python train.py --n_layer=10 --d_model=192 --n_experts=192 --experts_per_token=6 --d_expert=32 --d_shared_expert=0 --activation="tanh_gelu" --moe_layers=[1, 2, 3, 4, 5, 6, 7, 8, 9] --router_score="softmax" --normalize_top_k=true --routed_scale=2.45 --balance_loss=0.00559 --balance_bias=false --n_groups=4 --groups_per_token=1 --init_std_router=0.0222 --lr_router=0.000764 --n_head=3 --n_kv_head=3 --head_dim=64 --vocab_size=11401 --norm="layernorm" --norm_place="pre" --norm_eps=1e-05 --positions="rope" --rope_base=3890.0 --rope_fraction=1.0 --qk_norm=false --attn_scale=0.125 --tie_embeddings=true --parallel_block=false --init="trunc" --init_std_qkv=0.034 --init_std_o=0.0422 --init_std_up=0.0487 --init_std_down=0.0487 --optimizer="soap_variant" --lr=0.004 --lr_mult_qkv=0.5 --lr_head=0.00672 --grad_clip=1.0 --warmup_steps=200 --schedule="wsd" --decay_fraction=1.0 --decay_shape="linear" --final_lr_fraction=0.0 --batch_tokens=32768 --seq_len=256 --doc_mask=true --train_tokens=362100000 --steps=11051 --dataset="wikipedia_en"
Below are experts of layer 5 (counted from 0) of a mixture-of-experts language model. Rows are named router (the router's row for the expert) and show model dimensions 0-191. Each number is 128 + 32 x the weight over its row's rms, rounded and kept within 0 to 255. Numbers have three digits each.
After each expert's rows: "mostly gets" lists some tokens that are sent to it at least half of the time. This comes from a sample of Wikipedia text that the model never trained on.

# expert 12
router:155149102183142148123077158138101182152106133147092085102161135113126137166071109205125104111113159156174116074135138111157114136113182111117123104160072191178156133151120149086119051111083150131068049096137094150107161098099156122082104122141143155128090163096160148069126170126142108166137125137155144142144067133178131141161157091128166131130113080163093131136201120132147128072120170106098123142109091087185091142168200133136061115187133114169101095100068163098122148129154171148152148167154185138099114097125089119151107114160085070132094084062143151125084124127159115150
mostly gets: "wife", "medalist", "pec", "club", "mother", "program"

# expert 121
router:065099157092169108135099139115218059127152100169135176144109185119176150108085142108068089049157112073116120084152175138141113137111114123144150132151180122134151113164140108085106163190114131128133101150105144152112152113109103158135101157114165179143127158103167121077137086133084112140170123109088071163146144100134122131151104140104179120127142088111180135174138108114132192131094141116128129079102143092115186090131091095177088119091116072140128153124117132080115150136095174171191116131157163148137136206200146112132150057139098085188121137068143124088071114088176119151
mostly gets: "= ", "\n\n", "we ", "We ", "against ", "\n "

# expert 37
router:090166144132187094147102174138157074163163105186135199133094086072113182144159082113145080107171171105111098136129116124153107140164115082192183109140139138113083088121131135123152141170169127104107126118079126135083097103146118152157074083145116109165139128083123094098116095143130135105104159072098173163084120183091106135112159088115142104181127193079139125124121118127106183181139172164131080108135112113092160050124135138157106107110193141169156165116101070100088089150119098120121135092110155141114181162171177061172174066089103106106143147128071111135124139162092089114
mostly gets: "throughout ", "and ", "from ", "before ", "through ", "fully "

# expert 91
router:151168130105156176118076125130134117129154139085103158102191067188127151084128147171119115045129156104144057062089129182083170112140188143111118125058108128103147162134081086169164119203190063145139136139136109130133133093194146092104135107112149106138165134094143146160111144131121164128151141115127165131074126123167149114125147062125196169087117099145187122120152114115113096115111166051129126135090097140149114173114204132153161138161085163147131098107112148085136169115107165091121115094142153075067117123109100149119066117126066104159085145176115131193129115135126155142
mostly gets: "ists", "ians", "ons", "ators", "ices", "ings"

# expert 173
router:165121174149114097162150156127114081150125122134134112085135133114154131091072183108094165102161149115112152082137173145081101110102152072145095135130140086050143095161164140127073124158121100170124124162148152152078173083089127126107156076082112159175126155113133158074129140159143093137091059090124128132138086143121105074080119127086113133174180116170082153193098106073174155135120123141168108097164082096150195131148117113151096107087163157119148152125085121155109159120140133189142148127205148100120152179159127165045125115148159079212081171117116138161122139173072107102
mostly gets: "because ", "\".", ".\"", "where ", "Although ", "how "

# expert 90
router:155132149063129174125202133141139097095151121149148083177061172183144141110135101134162161115114085147093096105125129148078094122134102136210121105120131124120136107112143082145121108091119151141089113166155213151151122122112143129182173118065150172106167140133152167120186103101051112125123106164090074063111142164084149106070143168154121096105153101160164183080132156147163101125105129103162103081034128110144168124129085140135137172109103125129147168180118074182082138105112102153117147099112119117109181152105083162112127116121158140125171089068177138118141113075087133180
mostly gets: "David ", "Robert ", "James ", "Sam ", "Jim ", "Samuel "

# expert 92
router:096136123166170161134096116138169164116200164110164102120133101115123072114142113124157126103159087083099166114079088084108116147103108099103156111150197094177089103153161090083096139169144131129122072153124056122130144111137079126127074096114167102121177187208146132154131126084102165150064111096140097160088112108097200128124145082126098106152133176123096089131091117119088143173133179151131135139091117127159136197125077127163102154086173166124075156149090061157166137125124111101161118137136154189142118133168145127102165117179132131139064072113169039116129123152165093141
mostly gets: "These ", "On ", "NHL ", "Even "

# expert 79
router:143182167127164097099159110149123134130075174145140168198131147156121142124149114085150127117119128205134108107145154161103176082166129097140044129125062122164120144100115065117147103146113125154158130130122138132149121114110152170115134163104161115158165103155131186063128108118106131158120112160101113073077145096072099108100164136134137080138107181119123186075128204151200101129109110064154096134093161109141154137129171131075083155101147160128162147094162118171130105093172088106098136121116098107166186155087087152152075135135178143124102108049207121113135174122159045124
mostly gets: "World ", "basketball ", "NFL ", "Democratic ", "Marine ", "yweight "

# expert 165
router:126181158109099129124120162117203159106192134157193122113125055111152089167161133140153158136093108133078140114141129109116107166084070153125128115084146117165096089154166148102124111129154141088174092137150101138209152114134142113102175096128117140142132064112140154132139159080105159099110149127118144158084101125142204067074084140167154132187136153157055068167089113178120143117139097126193125127161126107121136207142166118108087192186073106082130137138168100086105125095135126139090175123130088153063096170164092113111136162154160120132160105102082100115192128129140171110
mostly gets: "won ", "winning ", "losing ", "finishing ", "competed ", "who "

# expert 66
router:170115144064099160174150063124126113094115205165127150141037108127116106123125083154128186081132091110151156153065144171070163092131143191070076102113121139095104101173166109132069161099119132097098129139151106139192154133155153137103141098142112098115166177166153080104082061109155111163206126125162195132147150123057138175111160119179123117119199145134176136137178156129097136137120119109184150130086124131166161103129158126157149140169146161090151092086068157104156159109154109117146113086113130119124132108099098157103129141104084128137141175086134114168074112125144078139
mostly gets: "Zealand", "ica", "na", "peri", "iana", "ists"

# expert 43
router:116153135097072122167139138168122114088083176072094151090167116050115136117113133157143077176134106194142136127120143151177119110098112136082092153066124121097119136151167163157164103165153175167117177121160125096112111125169180130081130164161147095117191139111110073114029076096180142132132129123121176117167149150139117112168166143140145140083152163157129125143184129161136139119115138120169126107096143156166139172078169126142151127167075155195153069090137150071138143113129133094067169120130110074089134080056092149094133091106148105130069169120093189132132095086090137127
mostly gets: "state", "sion", "country", "Japanese", "Jackson", "community"

# expert 182
router:105166065092211104212101160154096065133168159147143136111185129138176126159132142124111070069107135153077119127140165144139112148089061202103176142096157130159122105127094188179142126208097098129101073172131148142104114150097092126121124106093121105121148091083111098122125162170087125095095113132155111146146126135146144111109086105125060144124131118165121131118084098063123098149172127153125103127110145137106106160182144117136122113121091140133161122138106088135100167153132136074113155130124144112122174177204188177157122181132175087200193126068097117124122072086135106127
mostly gets: "which ", "because ", "how ", "whom ", "whether ", "who "

# expert 14
router:084078145060153121194131115165144131128147109107052174116159126126137124099143208130083116097126126110152174143117103157110146092138154112088092058079096169125168137136118158091157136214171104168151133078146119141086128169167209110073169100142131115148130155105070043145049131152153119123163083108176170181107142153099101123216110077137120110065135129112144121156147168093112169115130119105113127144159106097133051185083162078117134123167123148104173111129129183125091125109161118143108140165129155152121104137116135156110123088161094101150108164121141152136138100175109125108
mostly gets: "world", "show", "child", "country", "group", "program"

# expert 81
router:112085141174080141172140173159117176145082074097173144135138194120175165126104130124143152180114083120073131060145184109089110085067093078107109129107116103110173118153132103109094171177175130168166125130102126143088119204131149132095188142088146134118141194119069147113156104141075113134081115138106084074156129112129110094102116112123145173072151104098157148124207153170121134109202168148141127121126139143052148108107151117128116166079145133127108137156173144198148168124078179107114150122133171087163103139176110127091113174190138095090148127089157141122141161130105100097
mostly gets: "Binomial ", "See ", "Jim ", "List ", "== ", "bought "

# expert 18
router:146109141196118119068157104136051195114111126158166072163126132104163094144166099174177182125144118154151133163132171161140055162148102104092135083112108157080095081138163097129130168178124146071103135153182165125187125092082106115139123181103161145127145174139131133096148106130155133135121083121141137178157109164127134085082115181124151134068150121097108156115148118115109138133165089095156133107123212118192105094087073121149153129132103147169132133096166139117120098116112079092132123163111041097117134102063136143082081078135133107109181070182159166118109075089146117156
mostly gets: "Wag", "Gul", "Johnson", "Berg", "ö", "ou"

# expert 160
router:143095117138093133105161115166131103115090190138110159141127095085147115148078097123194178178115100148150156105095140181154099141183159114135117125098119166124138165150105099135130105135114164121117158064169080128146116077104151141107161156147183122148140161129097094109081101164166117104170122132170135086150175141096146050092156168103102088099086133118126131118160122097125085132165102074191171134074119092186167200162151107154144168168083080157143094112133143179103088123094165126155139105099082134089150109068073199138147136148095086147124080140104112143090123102180098221
mostly gets: "ansas", "hi", "Republic", "Columbia", "Rail", "Street"

# expert 77
router:178128092144114146068171141067142151148077081123117129161107131122099113158120156155134109090109066121139158079134166152114095136127150113145099138173125090199192147122122135148128139107106123071134104190167095108112163157173135146114146107083084177170157148110088139131137186060061131140156166096139125093131148094168130170101143120181151137114142114123087180133144134147226124123142029083124118165109139128212083137145073133142137145113124139070075159167160088111112124084143101150110122093107111117156184160149104114146110100128142106104082128056154184119075177116085129147
mostly gets: "Actress ", "Actor ", "Drama ", "Outstanding ", "Film ", "Supporting "

# expert 130
router:109056154145107166112149106067155135129175106152066122134115186131154184135125094151165176123156114059082174150098173116151122116074136148146126169158162125105156088172132198103127213145112189128185122139130102117130109176131155172085116125177130187132148138146085156084146158119125141165169084104104077134181096088139131119103087089153135133123124135114165094092085105107123194112160154111110126121104094131125143084111071138120148173074155114142157160110118129135218078117105111164136162143164136087076161150112139108142153084092107035118111095107141079089112101128132146184
mostly gets: "176", "197", "187", "195", "198", "188"

# expert 125
router:120170191099120154142106148124103112147157183144109178131105139157185142179159051148109078147133178131133129161125142141149125136142106097175117072177109142174146163144113129083117109129102162165105171146136158145167127096135116171115179156112129111128156096126141073069106083082097167100108108166079045084103180159071129077097133082090083092152080146069178138161081157108169106116180060118130136077174114129127119098116076137081125185139110142115137169119162074167077063123134152127137119173080148104126150145130119102165167101152154111091156152070125166124108129154096129172
mostly gets: "great ", "large ", "southern ", "eastern ", "small ", "will "

# expert 34
router:170117104140118073112138129079188080152110097148201085203138168162105121146077102130092125113172149118145126126098154109173176151082131124164104075106123078165096115140151103102106152145140135121122151111129055160159148122144132114113112197131111100085100129105068143140153094102169100143083186103134154092123133098104169124136197115124132151174124145123097133099090161167132115167128143083155143151131140166148145113098153108164131123126131174191095166148073106117111094172117071083062064071122125122191173191164133068154148099121110122067097173109146103087115086188113078098
mostly gets: "& ", "=== ", "-", "Eur"

# expert 140
router:091131173143130128113130154117186141169132125146079121107099102122141117110123104090138117104100115105076169161119126078153099111062095125104121169181149091074086137141125125129141130138113164181160109156079154129143138119118110111116100125185124131106137099154111169108161159108118099082108079054189138172147142093076189137105150143153193071117105110127124091148077065118090195167142170105133098167118137134104132092207104126118157169070181184096189166103145120097185165082091133118225106073155121083132126161079182142090161139110106099107112103125148092170100140142118095143
mostly gets: "Density", "exerc", "was ", "being ", "could ", "(#"

# expert 153
router:148100168131129184112189089149095176134122164122088156084169103153154172185167074134152140148104107122166131114128100147155096094102157139130072171104080117048113077145113154136130143142141116141133138103193208093078174108124122142114092132133068110153126159144119091092095112161183147155111103138181177169147097131123071069194153085161108117129079124097068166116120151163082147112171150133144158133123106159149174086076141113177130142209097162131099063110092161159142126100149136159117191134146133152103155137128128114122147115141079104085151169132069180094107121143119067118
mostly gets: "ord", "campaign", "drums", "medic", "command", "term"

# expert 78
router:132159122083091141192110203141159130159173088193102142135179080200160117147170110136162095098137141187061132142174120136142083135109095093123137143106124142148092094098175099123137176165170159151186095143145114182149090148191076113132151095109137156150130065067136095074120096117105113154110126148110117119162138101171135069121105086159123112145115192094108136145102148090184117131169072131138108123130095162091124108152067150103099141157088141129138145077157132170067084128118102123105144147097136078109134143129140119111035136170180104111115126048133115176136177161104163127
mostly gets: "killed ", "replaced ", "arrested ", "attacked ", "build ", "itted "

# expert 40
router:121056111140094188152121195102130127101127149156105148091116114133175127154137087165161154142146131078142124145147073211118120114140144124141094171104105144124146139145133110204078167104146217129170195135127110048160160129067134141159120100120141084128102110170116119064062093143146091093075091181169128149140132140042103127113125198150138114109091126161170153126088126135091109173128172110176106166114119092106108114147084142156152127124140106118116131159120186106174128147130112094089131118138096141101118046062146129074152127099118095126095114195145149095097128167132181146
mostly gets: "Or", "ou", "----", "é", "Car", "Jean"

# expert 72
router:143115136153166117131074118117071093166066132105105128116178105141149171107111093134149129058161139116180180183127090159102105149125114119168176172158100130060050139173165077135131133106074163178106108156086117168114131122148143122157134182124127120149134077158142144175171176119126115127116128128122146145083179105097175165121096117160126140142167167116194108134127054140108165190140158074142158061103112130108132089168111142159127129079133148148150154097132058171085167131096136094112088103081131170066197141092142154097149073092105131096168062117138121147105118127089137172
mostly gets: "finds ", "caused ", "falls ", "Samuel ", "eak ", "fell "

# expert 85
router:089150108071122118111128144098150097143145155173113172065132043139160123161128104142173090127119114139095101136129124150138134192098128092110126146120142088112094103156141120117128183164108112127177097153097139148209124154134102139142109104164143107097118112131178079103149144095091128075160035122099088159097132113146157053084129140119157083165096136083174106183081157122196106160203119138127093132117087158054085099169120155128093121117101165106185168155160122103137132140111173153145137148097129119115164091154122118066092155155160136147167028096095175102196106134125132149
mostly gets: "killed ", "arrested ", "attacked ", "build ", "arrived ", "itted "

# expert 22
router:153145113094082122126093113180134151152168121114115184084124133099165097189151170147212161161162092154075173100120169091157084129096105127133164124090115078151120150153103111133104166168167153182182115093166110152116177111138135096141139184123068103109122109092077146089153133095138101103079085150121081171098126111124136112151170131161155167148206143157084114036159125145111108179142146107138103048093136165123074157152135080115108155121115160114112169135141090171113141181114141153091129063163134120093106166118137146153105155138132139125148154072175089168111135111088050111
mostly gets: "& ", "and ", "wrote ", "announced ", "told ", "adapted "